{
  "n_layer": 12,
  "experts_per_token": 6,
  "d_shared_expert": 128,
  "moe_layers": [1, 2, 3, 4, 5, 6, 7, 8, 9, 10, 11],
  "router_score": "softmax",
  "normalize_top_k": true,
  "routed_scale": 1.0,
  "vocab_size": 8192,
  "norm_eps": 1e-05,
  "tie_embeddings": "early",
  "optimizer": "adamw",
  "beta1": 0.9,
  "seq_len": 512,
  "train_tokens": 690300000,
  "dataset": "wikipedia_en"
}
Below are experts of layer 7 (counted from 0) of a mixture-of-experts language model. Rows are named router (the router's row for the expert), up (a neuron's input weights, with its number) and show model dimensions 0-191. Each number is 500 + 50 x the weight over its row's rms, rounded and kept within 0 to 999. Numbers have three digits each.
Before each expert's rows: a language model's description of what the expert responds to; "comes after" lists some tokens at least twice as common just before its tokens as in all text. This comes from a sample of Wikipedia text that the model never trained on. Tokens count by the router's weight.

# expert 47
Table pipes and comparisons. Pipes, spaces and line breaks starting table rows or list items, plus comparison words such as similar, distinct, separate, compared.
comes after: "\n", " |", "|", " with", " is", " an"
router:452469557527459577428503477520516502439485513571559470597539498488534506424513561559486583524542510473534443458567534557491589623421511544571452538486530449449405487442438497477479428578459386466440513420525460522489374495488523450527535553497480489468517437467456555506544569498511494504480435390543437489437452487527432479479517382473558518472525416425463490499511610447584513422484491488420505479505467511500508421399489406520453442526509559423542411505464485502526610438459548476499527496586530461501602487454467487546400500503492500582424478496506514519501446426464415503
up0:540452505464482469562516509527488580497533466539483474467511576486506429509434389420613486387360465546470418571437570502475479510499474482512588572420546484463426485535512504452530498543458420560528529478541481522454500515528467583561441417493536574435529516579465463424472554476486517387532526505489446535440468462435496547476517474551530457408508555678568525431475513511454515508511462439542504451424498413478634557532425498454458431482585496458486505502447492496446440481546464488577484494525501450516516478489461532561465408508503424588490581440417483517499513454491538456
up1:473573480511488423520621478421506509397437531535512495422504450567571456418502505465491534515485556502508531566470538555549566525620578553567589442459612524515452535564488504490444473496548449500511584541566465498504506542517484496423570579410565471533507545570564474543545455411475507501380524553435460577518510482579484499463570481548463515477500441527382536472529513389549426490416466511497493469459480480442518515494524437497496490389557553531606474425470483505489524474515457516468543494450509520490555408379509512557531553564544399462446524557511497577579503467488500438
up2:471414506505541470479435362566528530471422534556543504478481429566509541574542547489519501512540485488437527560435512396553479484545498525533471489587523502622436450466425456580514466471545415491468386573493503521575485558474415457509402478526520578549428477437516602451489490490377434498491571475507521427522456541577484446474543450478481530477491480542508439479518485370537546510451530461449603570540576455385428454528478553457554481513492559450569529484501527535533506402471529445541531550508535553460579512451517509525489491421481486489536532527602503392529524547549517445
up3:528393479476351457551540484420502497502461452495507501419583434403483479621548452568521462441654485460563439507533452448515436466471578490453446501560489508521531434516558487485458481476503464419431515556571470460440523473462510572565576510563406527512448454486439564478456490424541479466479555521554601461475481406504559429567553444435586508403550428510510488445535481443514493444597546508412575514533507562500510514485493470530551532394611557520474519481456523539563498506509542472541523492517487473455529486538481455566523565533403480528498467515444426474557536473464495447
up4:456628566517390477520540500477501573546469561439440462534527487481547437487554540527500501429490458558509486455537531526491507543497447445439406515492474499501431515554561474509474503522496567473644440528379534472415555464526485454536525545422522384485522436488515553463555540525506401466445490421412516388475503514463456527555523580471574595476487584434420565524572421593505463464448459451496496412493568474491557526471482520458435409527452468456453493496539477465510532510438532518542514463399565461500522504545461460502540590473571489583562428515472515467519432482556565602
up5:476440535502447520539480481546467438499479547465566580579449427499591516520455524482528589512495440357489610580537506498503528516508506513443493496462481509498459492502505499461443504392360441461492547587453416558418514433591483416470508473488576490475515513513436422524511487472562419491498552441465569537527529367548484588474440528515471415552388487418436553423489496461572532492557511542480505495545551530566466506472592557459452432545560480556433494458521548545505574544458464525520483516494416461477499499432581514392443521450473528540519462503578575495491432576546472503
up6:487471535543530578476503393515525538430552471433491494521439465497440487560506484499510493540446378478584580471559467465521548474505567498507382539446493542547447465481505422478507477518564450502412525517515566418490515411588588489477603543512481590475443463481453551534493434459563541515520539436499483528501431426533448475508519438509493535498415487457550593471485544537518518434494610558531474562554549530612445445520506469627506430550383480505497456439537512457525534444478411474516471477437531445543431439497517554419468440410522540489413501516480513357458542449479486573
up7:538546518516519438491455548520520458519519446452428504509523401433561515451511465490514546525488458502547452510526449486490371489591473556513529491544531485408442414444484460559478475465469500524476481477443577501537488572573485509544573504544422669446515531457437421513424377551373495546477495424459489449537401559568452636466503422386525511539524482373498482453467475498526485494544491527543537450486505476453447506437554435493595514572418482509544547508531566466550512484440466433479502546458494474458534448443621530488493555486597479498516472563533432442541547537484495479
up8:526500532458435532466537557574483511547502513533569489458461473538495534439509524424521528504500514471509508552499561547493428523400534508542431570555433469509587540484539572475520555396477470498562513414439486469547472499577595400511476456516529518542508551488496505543404474494564477537473545546486404570481521543414447538501580441481522486440532626478485526505589551524521505512587459461488551474612512557495460402490484520551536477438463473424500549523506482505526535426450569450433576475453555453511578560587495469500436463566541393549490427542583505500591481541369619405
up9:563552562471445532612504469460517505537463475491436572543499574525466531532502433475509531593517513539478555490504482540442496519466431466482449579409547569594554559492549497506446500462490471407491534485494481487447473490509558478590447621483518458502526523454531500408506515536522456492469501523537440455573463558471336438486496476465430471445589533483495462570481558473466474494528568550461572545448447478552449524489464470515519561473566497521542564623486418515320506612503538539479515471531518455574399515514472453575470522592566494478571539478494468545406467379492457537
up10:449555492411501506514581434494489503557518484499435493540563524488528481406485450451564525529483507514505462524420577536517548588498389623367491530449520545447480492491454515480544473434506522486390383432455518467517462527526459518552476579434511445549553543448418509512577547581459539616467546463473422502485552525470483460489508409562507468572526489547462489415540540584504455436549455478509601561656448521504536533555464460455473528547557451521478500522428455534467426428501475598607587507509487448497459474548511447491428519477507450416510543538537477536455577503496497542
up11:524496508466541596490536385440540470566539499528424523447438494521446545556587487515439476571470571549503422617365456485574446456485532536434522508524552494436585526469514485567577468510518541557529446496437559554570445434475573547460463522503436348503453471369551451553436553477473489591525575452510545468536499427558631506516580454528472562546492559464530462446549477462577536455537540583526461485531557546434498510503431491458461472511599503503547474513487493432481417529455518456550494487486492558525457478488472573518508537545420529463563560485537499496557478445532435466
up12:477446446564528463452529551485494530507494530495552537515554503642581490423450495461496445534567563511506411495471486546515470505497540580552427473488520517581498534436515425452587510504575480512475499543423557476593381528540498511483530577518487481528396420554598474561478519438450456474480543584490481462492463490479639431483559459448426539439472459568499459497540446395456459472430598462450505610503543515537533524552468519512480445589484521544589439422525565529557475517590550532490505499532508493514523575535525415490587518480593575452553531473561498510465419394543516508
up13:406453543582511533525504403467470524469546513461494525508524540602486471439446436509515512554467505417540525496535595554480453426501509588483446550445500559513496490524562630428570445503508418431591448490471533494533482411569511509584503488518454570467399441405446507472488556425576535473471504465524504486490411507486560461425446560510493497494557451511558454575555446539442584498513426514473499540513558442470534524624515523408450533467555488528511503572535387530393455479465440497512496518506546581545473539514494518524449438465533441516472618431552633517520462446557495467
up14:491420383427519509573505572523460407592506480421539440504542473395496482515570571554506469567493480468462459401517496418505472478587485481582539520507469436455508568478570559438458512437561461480551457424504488500542479468503510480528514513484525573505558458468481532461462525494377483536433507489451398509520549442560527467477508582547541489532519438482529416471475494480483542509432514403514503562472493590580519486494451609479557531578397445538444443411444471400625504458421495474518485507417504481508470435453445514541450481465433601524473464418435490508468456440492409542
up15:554554572461482462483415481425431492387483506462440533405575477503478546530528462514493445515494476411437480519407518512539543396493429524557436569548513453465506524486530502408430522544527496546434473497548537497590465514546567532488534526592438539567528476461520332398372480547446363582504477465503543532493471457512449514508493474496460432466492477457566483449520463513504446582549620404475463554645428496539611489512499508518453577463519544522529513505517497425565481547547489515435504517566573517527485469503471491573488484477470510427487529513502550536468475581517436508
up16:503537460539443448532523511459555483568642383553528582519555575431545515484421510554496519587477470498500535511520626469487482508442496534502437462504537460489498488507450526450524493408486410553602485428510506563505430454511584497419552507490528593487537505557506489508475517467479414513394514516426537589566509531531477501498499527462561521521374504398565530481562475481472545481444558457532477535504495540486541501553394597438523586558508577538487519466529482454532530483459397600561549595419489492548471499544484498546377478411470442396489486526450502565471536530539466544
up17:457567551536595550514475492562493522526485522496571479559524489462494439393579524476490515468552483471482429500563524439546492509543560477481566451577513504525552504474523539492431408462496536525473402599476579492532427618495531507498449518442479469482562617453429542466476516399528478477433507454446556559470536530536537443504552528520617507468497602410522538555513534589503580467458494552537521444576535562444503452443623543582470488549421505522447441519479533513457489540510479509517616477462462502528539447626515430476443463466485407521555455561506490531457411475392521586
up18:508600542523508508507579425464507535464560510555577453541537593598508471444492496450507495489558396422492488607440588478456502502556506444539487514451489519457431466481450520492519485503458518524481463510460489532523473435462507462562578496456490486474515448593448504476543511561470525460473522618433524478546440438459576565478403478605516477534509419498484558499501470573601451585521621460478466511461542524543498458541524430407473577504513514482459597572576441495412441492597496501462621561471535553536578507550516480495418493382499445522448539367509547473501488487557451505
up19:488563440580504502524497526511446505577467456527495469462514530373435432620381515409533494476536490468504533486454507501539512518538520536522572412432581479472503480505564462442544517610548548426606426452527509462426451503432494420467456592513512476444441503461482550550466577518535494445482517442445436541594493489568439398447392447553498431473542429515569474457511523560508465545507578427437442554467474464525547506490508480463482498506542537462522469601457512521583490517551479479532468597488479557487535418418440497550498513612558433447534452563500437459538543431466447436
up20:437473535473474450524502511529474553480547534553515418472519453524478431512425465490490438535439587468539498538390524458496375564464545566497650525494466502500556442478560492491478621566458582610540534501523504479478459528463535474529570462620544479562485432509494535439496526550516530530527513566567518441470499462486565468558474593439489477414627534557525462504475453475449539527541430526464547473529436440519555515494457522542426500573533517423517552461545470612496421643474483492507518497468498516434448478500383491443521605559466523408518503566569544567480543544550525508
up21:546397537585424418436506565440440394542570409552530446467479495471523524538514522597497480447487529550582500427492549561472500452506492533457435412610493504554530566542484538509570489506509443479575524473524479495540458599432550530593431498520537477450491468434522504553485578539472529516498457444583461528482542499567500536549552496524470536405513426474605517581551548490484548419514570415537496461505460474443553410594487516578546520459504530515602464570595451443523490532527592550506484504535484452526484552563561484432433559546501523524498494541421535501502588556445561403
up22:488463519480524519517526431453534534486480495566441513499458455559540445544569602548601481454532566567553375493538429527492470489460573483543476494537583508449533479534462481490504538486541507479501574545477541533466497610476472403410551410484474446432456485477427605552495514389567483430536513503549454417435492473505508519464596430494525545441505556554634530506512454515408545502523525490513566459465447405514558544431549568552533443541516477528566453514512582598532561472540497514490444539470574447403485445571496436458586550534440451490434459544473446515495569416482460429

# expert 37
Line starts and prefixes. Line breaks, spaces and dashes starting list or table items, plus word-initial prefixes such as per, trans, pre, con.
comes after: "\n", "|", " |", " the", " The", " Year"
router:475515518504518533413504486555486392391492468507506432568577401538438604457521509597474557537515497463561594544550497495559542474455479494561510558444517471483419529487560457493456477398461598566515502386430470532484405427463478425563454575473526430434596436495541435463570496573564456518526501568519468484517449521462482556549549498516460445513521453463533489552454495497483479465550486533548557434464543528549439457488563497493467401589444500490443523421469420583507506432443502478496530499544503380510604587518525518509526432493557491486465453563438538455557556411456475551
up0:543396537494446500484521498492544497498524435517492539523513496597549413544534504438567488520502555475534576539519558565563539512426533554503527467415570574489455498609544507473514517514432552592539526507544675555438508416490452513539472522499523523576521454469568476542463472505512460456517513421559525427523454471505404507466495478526515400457525473558475436450447500474501478504526518574470425581488465536508568493489455505555433487524595512472545449473514494496380429500588367517483460431471575528557548501525498529563376471550509408540541449502496537581573390474527601440
up1:485489568518482534551470527492486455472425469497480522572558528554434513459507440472545516557550426453515537482517587633472491555584556561552493483458535472484481603452514503448475412426518462479551453473511437499590459391423492511492464495451528502435491506487468480474591600489490531420497495455438487585449484478567473522514405559499454445447423489523416458431509557512457501429499600540411555521508485568515431525492545414478538526506550509444442521467436438553491492508624501501554543594512474455562648518482486412645458462531450465471472579477562491462511453441461437498
up2:497482441453520449468500486590579485533430510542496531544561420564407505601510492467491443426545460549467487504501619579459475541492571490505514507549537446656473365460516507480536576473456458485442459514551532473407479499408505579513428473465617429534433451497512473475535470543510505529418547548532488455503486518592502487508519448503457503529545477529482521411580510479460562452394557497574545528529449428514480490574483453472467468430564496444501467476617435487387457505514431509491467534447465583469575563475556517495382490415522420495476562545513443519501571496487560467
up3:486521549403541572485557574429529525453513404492513537431512365452458519546525555495567448504549452550542408546525528477586507425483457457478492524548442441511473467483510498495471460506484490521455528496453465506515502481475454543537431579567453502446470472549370507540478555474546503521453523506500509528464507517547588468500633603413498496457482429628567471463439443476485523466496523460494491672586408467494443613476575531517567578512501482440547480488493549497552470440495544436565460476519429483550510617576469476484498500410537533588484456559558494468525577535443540508
up4:498467512506406478483518485422503526507560439436632502548557494458506470571498534451527396571389521545527590444512459529531524474484412521432383484402529551419474516551522528489539463506613546535575529501448501531495462563501431516530481546476542569443587499434515520554471560516529489481525540627492454455386513559446524518414563516509447495492547476483452523516489436599463505517455462487525527411509500470404547484552512533504475591522429544430514464502496462535410528479503402538468501558458438474446538531419475478488504512584474450506474391453538465381432467534578571560
up5:544449513487463546537613515443484489487544499358432560537526441469611504520565534535516500464417565457474513620522431567537521492442432412509499500483499489456483427538520507524501574443446496460478533465444417376467501461498432451488522570436512495639461455599490442603525450543526442470526499459483499500553522381454517554509487530425461471550542474509509559395599500556524449442523540552501478505553561523452506519461512545503529528584549466516447498636552515435523498527468509487602497433461562491530410461476500551505466580566581577531523477520532557419534492526536506469
up6:451480505527512568483530396476499491486521523419551562542510532431450429439477413455563554472437460538590528465508487466521440471578521509433596448527524505546434568521500492412509458451614508507495502439426500464572565505546456501466541588437520507463501456517476542570524554510554465469601474530484562429528500530495524494469557528475493459530557519521527637560493589461499577450429475572631537543532494434488448537494549620589486462502429460480555489483482588560511456525543494526573425507514468559514486514454408513477466489508478506402459509510581557447373619530439491570
up7:554551565494482475508479554499496435517491508440406494479494380546555524456532459563482547515560477526511449441595446575515487441536536540515511555564517535440423400465479485600492459502462549503422435479500614552529454589552581457584514517549425614479549535481483465535445421586413478561475502425531490480498400527537465601467472454376517418492508503383541534495500472496497439434463497595506548445544437502512487460378505404465612481590479425497532569495479463511513512470468432486497542535486532532474550434480606518467499576488570450498535455524515503516516520487467460479
up8:546439509507427546467507534509520554501534473488562529574481485443524576481451471520590487513521498477448528568555566555498485592471590455467563520492505556561529471533440499507540573496473512593578463449416550476508506418554567457509459412446472495605550497525488456559441495496462477491544436491536499495608477457439475600558451624458509401550508473567473490567500512504504571561608485595456460466457483538494474504456493531533353459617527515538530593426544444531453552442517467500516464513470520491507507597538447424538450502590502548505581476451505530461458493553409606404
up9:484542431571518568482544467513448468526490504397446493495496486472442503511514366454509454471500546429440501533512529550472516577492508541477480634487466497555513399484463499525502543454510519539509550558504448477444500422533585484546467578519511515581551564591521494380572551443571524432582471534452523400613595471511397614491484496543534529482575471526514505445476462424399450505598551535482461496496518441530535471582486498546492536520479487537534512546379427441530455425443507480550484478551466501436449485567495482450461491546510436555517457503553400435565431464551600535
up10:448504468483568471574533463522521490519449491496480507487564509497507395497486518562571527547439501462526460570510613484484430529550516532504630471460550484475495446545470454446432491422502542466515487468642452493569468582524444595581582530476449402478506542589414467433584581500436526498525532464417500497506534469555474516545534518539584497473499525557522516522496547518558489438533505354519515499516610554435526600537539445464480504466408515502533482501440539473576496558405564571525492499477463437473530412497517427450421497476480431457537509593494424543459606462439479419
up11:469510477566450539510475500439513482473492430554445471590528478535526448490513492541548468545577505452524456643445518465508451567554574526518432529474523449594517465563487459568591584531566516416514483495505424522600453551487523640489507482522488540411546501504377503442407573544496459481542483427464409444520445395556556594558502552479484441520478486597502628431511517535527484542569490528498480540526536400582470491497533470561515495532546630514495542408507532443494540505431491477460524458372549520523452516540450487429522526502494486528600531504503479452521536550535461503
up12:505539509569493365485529505519412534549505509509439471490437505483518541469437461475499428502586502571522421569474418509456537445497539490426468411552444479539483561531459479533522576445574512470511413431405593475505472541584559554483470562492519452520483476453484444530447579545474434517474556537589553537464450552426581558522529558418486566474505441530437481511450565436442420497517467433471514556615509526490464425492411494549439446525440433523490387461617483523546466558563480491515450524424541470433471588547535413468560483453508474481484559490394562572488523458489467474
up13:489410492488527491535528497527435517519620443428529473459529525484529529481461434487541569511407490483543557656479515477487406560502412561489550595497483457517446556561553561423541517489444459443529422427425500567574486462538490412529407470485505470570400486429397563453506461461561455497552513526508523441486471570521602638471413613486513464441560451539465605519538483513542459426481506469423530547497535499399520535534493598448532523532528527484485507488548456514428422550542440473538605510507478522487482500571491500509469509528546550519575524449536557449514556528489529465
up14:483453525410616417553499541552524446481429527552509499430540507551539440461505473544526437580519519491575482467533533485466493474524483537548498514582461447463508483543434502458538507490580571441532432476533467389588476462485497580474485555446496586550530494446517453495403515366374494497474487486476491578478516407460551498480565512444495504475529556414527525453519536477397583502471530451566573442545595536466446507518479454470547442532458418493426504421469537462547454495525480423531491608470558478574432380442504548478480364443430520543542480525485455478389470473484483514
up15:490507554472519534563452491456510517515526459446550470471508487498530590593441438430525575560514439402481422494522535499558499514531570540553490529546592575501519554525509512425514474533595537527511452466551508531635536485573537492543516480551537539561453435407522431551426448459530478492472442474514509562493487497513419491531513552569577416482551443405482486501542507519523504522486491566448519456580488374486395542544567548532498542480530425549502605481411452551462465567526471542454538469566498450542466535511571507486494501300542534524531578413536577487590507536579513464
up16:496509465593517438539484548508525465495459449577531501399536627399452498550404440557519515627498454368492483486451487472573452524465569503547433485510464461550499513455448547550481500424482504479550488458525473526482453505466501438472493412546480517592464455551462514553604444407577443493510514480480450415492487570521577441543529397517529557428466538475458460571630429474512492531505496526512497495537520532498549557561457533419523426468582522568416422503467392480534504512453525584515451497551540526530462584547424551461471472465467468419586531489500448544495484516604461531
up17:474567523455590457532466493580499564598491587420519504519499546580470433430521548430509523424394483523429560532466574486430534475429571497504564472540496529474552512522513536436362480520443530503517470570478474474441456478437500541472451555439552407473399525498485532503452545469482455438428472490535549528422564513548476377554512559561542567448446514476412450546477503595482528505525484470504537460523515501393475478386570529581419544502469569520550554566538454525435496497431516502500528524441488448398539456513546515486499483413487456460564504581613495537508523409444462507
up18:497535565500512471546512442546490529514472494504562525457577636555563483518448550422540537495492521480549597447511487516468456532528479472495548587562559502447512572449485522490509511462459507415542452501568560504476510560538592470435541465452507510388511434421522518485542550487535544521461514453429557461486453514417555366429446434579476483386450419523494620489533525491603532535486524503472503458571512542459496447553555537427498555483501463519499502487655470554462514545503493478390561516452523502593504395472548523502549538565496488545395624492503525546492619493554477480
up19:490492470552475526531531453492462443498482507396522492393423531540488398564470437459446464548458546482475542523466530475571538531563459480358549475536636540540581513460371469432469543594519474466457466502430594524434461517441410455521491547523558537572473516605555425503426434540471546475450530521544446580516479434519481453493516387462421559607497593487496416500513526425520482541531497528463548461502509466486582558484495511520424486576526531576519438504415559481567543485506491483562513549478499542545424425449526523498427475557491488509448605535482474457499554469559457496
up20:513562509545457512545494459514426478516550398464573463478556487491516437489403506479477524539489440400502595501400504505492471492416477444539494584528549532478552514450473558454491567543456507545472505484490483489487442612596500443504526392507369494470534482507432530433454425535490455505524600539490466446444553451487440554490485482541476536476628570518523506499503468564566431527417506494473593550473548505441593602442528563517418399427497434485550534482531425523509519531410507591425535495499530551452499554487420562384492591432515440570513484491539499475543551538426513491
up21:491490520508507445516458568390495471436635478485567449483565504386506541590431486565464563476445539525567483521384453534512473434433594465539485463479468607514446543468489509526443509539516467497563516450502488499497481541412569577527538552602590492528587406477494542487436498497431488497527518519559528517476463518489503514587431549418466515416530571408589507486585465587515545578517477507516465535523528483492489510515501524550519462542431471490552572490482484465480472601455598489486599471473440423495417509431597529470464507509524498453471516545434565368569582506495540454
up22:530407510496495442537577419494553511444552516456553516419575545456593569490409574604490526442444593501554450539515417459417483415455521494484429453544520519407483455448505504444382490475536466468512535465466600506473437557503475448493653504640473560509528468452465483462448553528517396458490545533397583476440433563515536473466541520516552503471482446606521495541507392517490503515545475537539514484498451411531454523509416625498515539540512479538491428509516560522503539478470504531459513499424481466503492396529523499452530468536500547479389467457463556474447561496530514532

# expert 4
Relational "of" and prepositions. Prepositions and articles heading a complement after a noun, mostly "of" (conditions of, post of, sons of), also from, between, whether.
comes after: " of", "s", " from", " to", "ation", "ing"
router:534463466582585503566519471433588620501443520491476582522500533401480561493475541466418462496522439504499404506526445439459484525490482499453524564538493577380495555495575413545487486499500495549523463579534448521573491442486525451491502457531483602543542512416494489611631545480438416486544474491463538460445444469599445474545567551486553551444568399573547404486458451444515552417477498536501448546483541519451473532498496580537448515518565536475512596540486481589446502605447470437523470431571449522414534477534485579554549465453429521509528505492464471492438508473491435557
up0:540432511438488534611532482558442535440559473449512432525543526506509345538458529443522538440592482490555505540467595458408487564499439470536560518492569540462465430545571469469504469469440445503540481487507538510435480408482561502540528499553517475513442579498515542520506526543547487433488527479475563523516403465411516522455504539446501563538466554477453494493502596493436470468584468494400560448521513397491587598457469446444551510419513474445475415572559532505491448592432398486465611498425477529457550523512442611594587491452479512529428571518543524450453534440495490483
up1:505565548506509516581573508498437576639460502434580452541495569473522414415574552430526513495455465456422451532522496495473604586480590503517503524417532495517518478525438481579484533404549610394499531462551520507523479521445478498418436543462532485561529547532511439555551480469451502554552567590441436496490500531515476474455514510454456552446512519498411519437488550509475503405528511503448489549557512439488480442464585487441454488628496462487446527511392442578478499499447439582473444504467548423447557534448486500534512577526552468427508468481533405544604560608523512495
up2:477461482455550576451531545517454489493508567483484480461586492569451520494568525455526449469525548471466568491514562541535561497474480519554444549535511504533446458582382499606536432507524498517529410510556429582555496553467523520530363581465595588593489527425521522456436517585458459486508548397565518491498443544524502518482508443491563597577502424465513484479512404413522514523433505487514523541525513487406498462508474492481529475439491488513475394488582563463492429453528545472552435553556536541574568507440545499545381521461539445427457390626591533519437523448510537510
up3:543479493407489466536507523504498517472556443403517489502526427464577544572473572554478508560605445492557432499492406499552391490485456542634410448600477505493505511453512474354463344552541525457533529484483539464476473488551373467519537487504415570510469482444508503432521547463525490485426518470542529455515530432503513502558564500452492518492465435533601535523523505419488425504522504543537577542496527510480518507610522516509530481403469504467603574534558484494518499605528535506595453487543473499491506580498489497485569535589471484468543438585482463479476652479491421528
up4:512583509494457490424542524512516549535483503405549431519559459434506523456508487419477483511486483553540551454494461524519458550510554449458456486404582435518428493445495532392560596432488509608581466629422553562569478520447422526486538509468516475422571506457493584520537436580511518475488453455541422453549558609403534505524574579508604563442570535465437494595414486563440503502489478460529472483458572544452491605454516484430396577499546545450535514491530431475490495514543433506529581487464492527466508544514424508482479533579538497542544506428503519567543494433535544567
up5:462454452554422525593597524503472464520492491528496563444499468501541382537496450437518460465494502446490530621503559565482393530528434470527546560432470464525490520482590449552557498383526516505427437459502529396499523418439500491514526564496602529554529501570459372555544456490541507502496555483445531517512582454499486500486480469475492401436511472517542504490485424513517441515561493540454398513529525482521473383378496456442510455457547508528457553477480482474377558548448572597552585457389480442504464470558476567541470544461606462524455522558564502455516437479473532542
up6:426483577507505547549485487521487549531498492475533535473468520456579493390551466545557595571457492563567489533461514497519459551535539580464581467561518476538541533496527544450513446393558603542399421529495555481536497421481498477550448544466477533443475488459527505509502568499515563481560440432514407420536452538543492513537531553524558512514476511437490574467467442473482523432477538471532488517376485554540466446503542597531436401600461477565539486528596482571553494552554444480611436480404541512495454540411478480466443520562449542449441626426527533503593566485599473446
up7:523504496552455369500465505521481524428568521500430497513519525424601469462606454476467583567444537471584533470493490592518413493545427530440498553516553481526475430521479499525590449492572425437468410459514458550490485605557420468525537515561430551535518625503439517550502510411493542421438452474537453539525412517574469524525524439476426450535484470406603485545508480543447519514494538492490490495519518498546508481457492422479562485544553489464534431398459536449440567500438456424567470608460475425468489410490511482438516538409508492452552455586453408565489550476537475461
up8:512525523438441497515572466496559492450471514586490481581602532546420457492527517524545603434530527536456479543427522588474587576434434570549541571508567540549457498492513495605512577466508430475521543499451429557506474511454535451520476424414435462464597505434422524538492454523607446458480462527437411484465470547564475552458530528522546490502562484612536501530451558429473463483521520522463495471431572466463473551522491527531502515531480477537566439482536574613483505532503620502437471496417488513448539542525366495455508465489446467543526434480515418482494525396492656461
up9:466533429445491523492584554450465516581477583547491510557417594443551475525495436434483381519473526514437477579611464566418496469453413572441438490514476462547511444572447426635446579518488549506532519501446430559442510472513556509464539539511569445539454618488493466511511480484541465418537507585494524507474577494593465541494477499490596540541521480470524445485535527429463395454605566498529518534488439466553457512455468417443521466425586491481477475557456482466556485467529511485484526497533596534525493409545518463467523442492489406637536536496568436468487498480554543447
up10:471535525551550476508463472426505508459449483546513401591490511435464465513479440493534535507588525521590391586552529438509465549460616512508459621506508544512490521453498456458487459412590506515497506495592427432611512551578566583509552461509438473517523411495475449446499490435563497489472562471552552377476566407513564485548573470473570443469477520482483492530549633508492523478486489472505507498499544565471524491573529504468457499592515518566525554453475472478596479573491591609629498479550418448431552505554486418538500547500517456448515519598444466541457536519480480494
up11:491462553516553512463535504448493438373527480642493524536460461476435506485546462467443498465515483538445444432497475552630493594539488491517550518461474501475551425544548468487631590461539503445583529507403459448472523443455504497483533501536525537401487541538417394413447505529458474564483499494556502518469412472428552454556500452440484591499575459582471443469442492502630428511515545512530558495549532498591428438546531539394572461456519537483463515532476492512547469519540476507549585469447542474534511472558512483554449535486499552504626512441531494518619417485480428549
up12:519556508590502422522541483518445532520518494384556495498561543477504492462478447486528388547506538417525518491424544463504493530584505496494590446443481514448474562456472448509598609498491521370470538500487511430612528521473397539415468618472518582463427493481504364547486402517411547491419597523464510476446445521495540499511480577463438494532461450467442465568479524440529476481452486517474439519472445404580468535515430541507489443535446433488564544600516421541492556510582457576538495477512482508449529486394542530504502574430486528426505508484521466580554478518459515574
up13:582473460409430459596514478499496429499492486495536429431533513506424551451586494478530528492506452553536560604486551563488555461462506570446540483456551551492548477545518555436451469392379493410565507522476514432441570465589555500559529419467488481418500507523536506510486480468617547548532469479480417500440449600509561470501432549505589481513572532506458512508508465494384556451422560521519500532470540489553555497521397565437507500451487514568474602568582435502426429542490452505474471497490426615527474445435544513526521552529496475473446553535498544477523533447489554366
up14:459426507456558471546534550598428464543444512564472484534450498514457489507533537564489508570424429431546442454518476409615464491419498496554470406468546535482504528459506530474497528472432461567500435455546415551580461460556518489450541509402472555495582516407458569442496526414396482534429534421484547566490457450472583500466442460425559547488438504469523541494496516488538542469494560479595469505555516517498488512416434554411532497541438514449475499492509525464541485450511394399558481530528583496510349482420421583576467486449490559533488459429487524498435572467545452436
up15:581543485476528501457425574446478455563497513502523463459474567503462569459593435528469521502464452538461508461513473452540520469565554554495541585415422492549577508535440434469497451540511561446544445424528527537589533455564503610358462515505522513500545518494506438494527455598528420551483479578551442480484537568493416508549474441567562484510541425385507422507589525500503539461483553420594501471509466456530440447530482517449503520481566427586601536505481503402625540518494476453476459473586469467481412561491488497541543509446446504525475586531571465499487483446578491380
up16:598544397595534479465524468432534473582520431539489531491558482382462510519580518549459568490536513432451524448569459528536429508466599482458463588490522453469452481467440496389472494473407449556501478507488589551502456605532524435479482511586530445529601562533479558576483418430600422469446594499553455521465561499506507434528548479501536576420444475527513474510465420487412585467513543461502475569503495552590459511513510472528496498505631455534506533480414486476480493523436526581556457478445521460485482505538498492473538494500560547448542443584541388508586525424535463474
up17:452471506449528523484449520523474571572612576511529526534545465540436446533616491517521526534361460549476487546500497538448524447481520539546602453548507554560429467432534537398401474495465535519498542587488448485487408523487505482519483475527570510355603484499496571556488503416526562510488529436441432575506454499555498469508520585591520467474530565474458483490424453524480618474471542489562422524536528538495514473461506505610567541534465559468520549511541421485476418450470507406635494485509574474540452482536499534465508474447542403585504433549452514534471439471401479525
up18:562621467404458415468513539466526369482470532548487413523418541498479499485485453415469547507420462481518564616506547500594481499404569555469570519480577555512508558440507479574455500547509446408483540527500468459468500453507528485467450527523362601538493450554559505546538544531512556512537459468509382553471505521450512519519495452597493414483428544457507558483478457506423424469425557403481468549477486502541548506489440478462495474494415458623509504506601570470517536576556507482512495528549525520578446436440601510532492419474480463524405444541478465563471495505518509554
up19:420567509526493495418445407516506541427445515492483451512534554521442501422540361493445468484598489577442595490526514444579587532533520547486521433518598520533464559490431509499592546532458485512493568545508495430392435537556465500507585496485472418564498568589599530542516435520430435503528497570495546545426573470446413515469528488559553440518535476515513505513504512513429461481525614474478493504470580528488629590530384480447448528525549488576513562548480506455499496523428560498454428492486547605511513501408573530515475478460580461502519478538510446486483531561488411519
up20:465552497518515419535488408514465463488522454495425445452494462554471492547491473448581515499482535539535519433538473525531401552457562382509487529498487530473429519578494474601483538463480581563567456470538480530547519592572565493632453445503551520568527382473485541502427503473550463543520549530567552471509628546532507500497455451496576574449482546543576498571456507542435477518455538486441552578569524515498516493523554567546462407562518446513563590469606434489467581527556443549457504491527562505499417501531517529478431543457659585465548518538555453509534510430539525579
up21:537527529568471369392460494389486513465597498540565528440479438478468603581471556522439561471531491585515525474532472576470565387486635418529496525489470511535631515480484525474458487500519456581574419487490426525467450467463469510501511504582454433552518398515534596548508580497503506516560439465474499489463501533526423541599542586490484478448505533410509566514480553520500517460465479533515501555521485485494556451512533494524461476489439562513602451544480435455511490594526595571512515476468505477530459447432599456501473497528474497486499533479419519402544532521361499420
up22:510513569547534535533518384523524538410471568538448515513411578493508401514461520531599450492419559526585466544492498467523522502555474381481587502512520478435469445516487452503516535532546507463489597543555518455518493548412434482467455481471468482367495503494473574454550503487510483384449539455458510549429359545448513492569506521522579559480520417499456503532459389543573550471510477461469540494547506483511480409549460592559547562578530439530556415479547472599508529476480508545408461508419446507486490515450540464478460503385607498514451475497439571453568542484483559441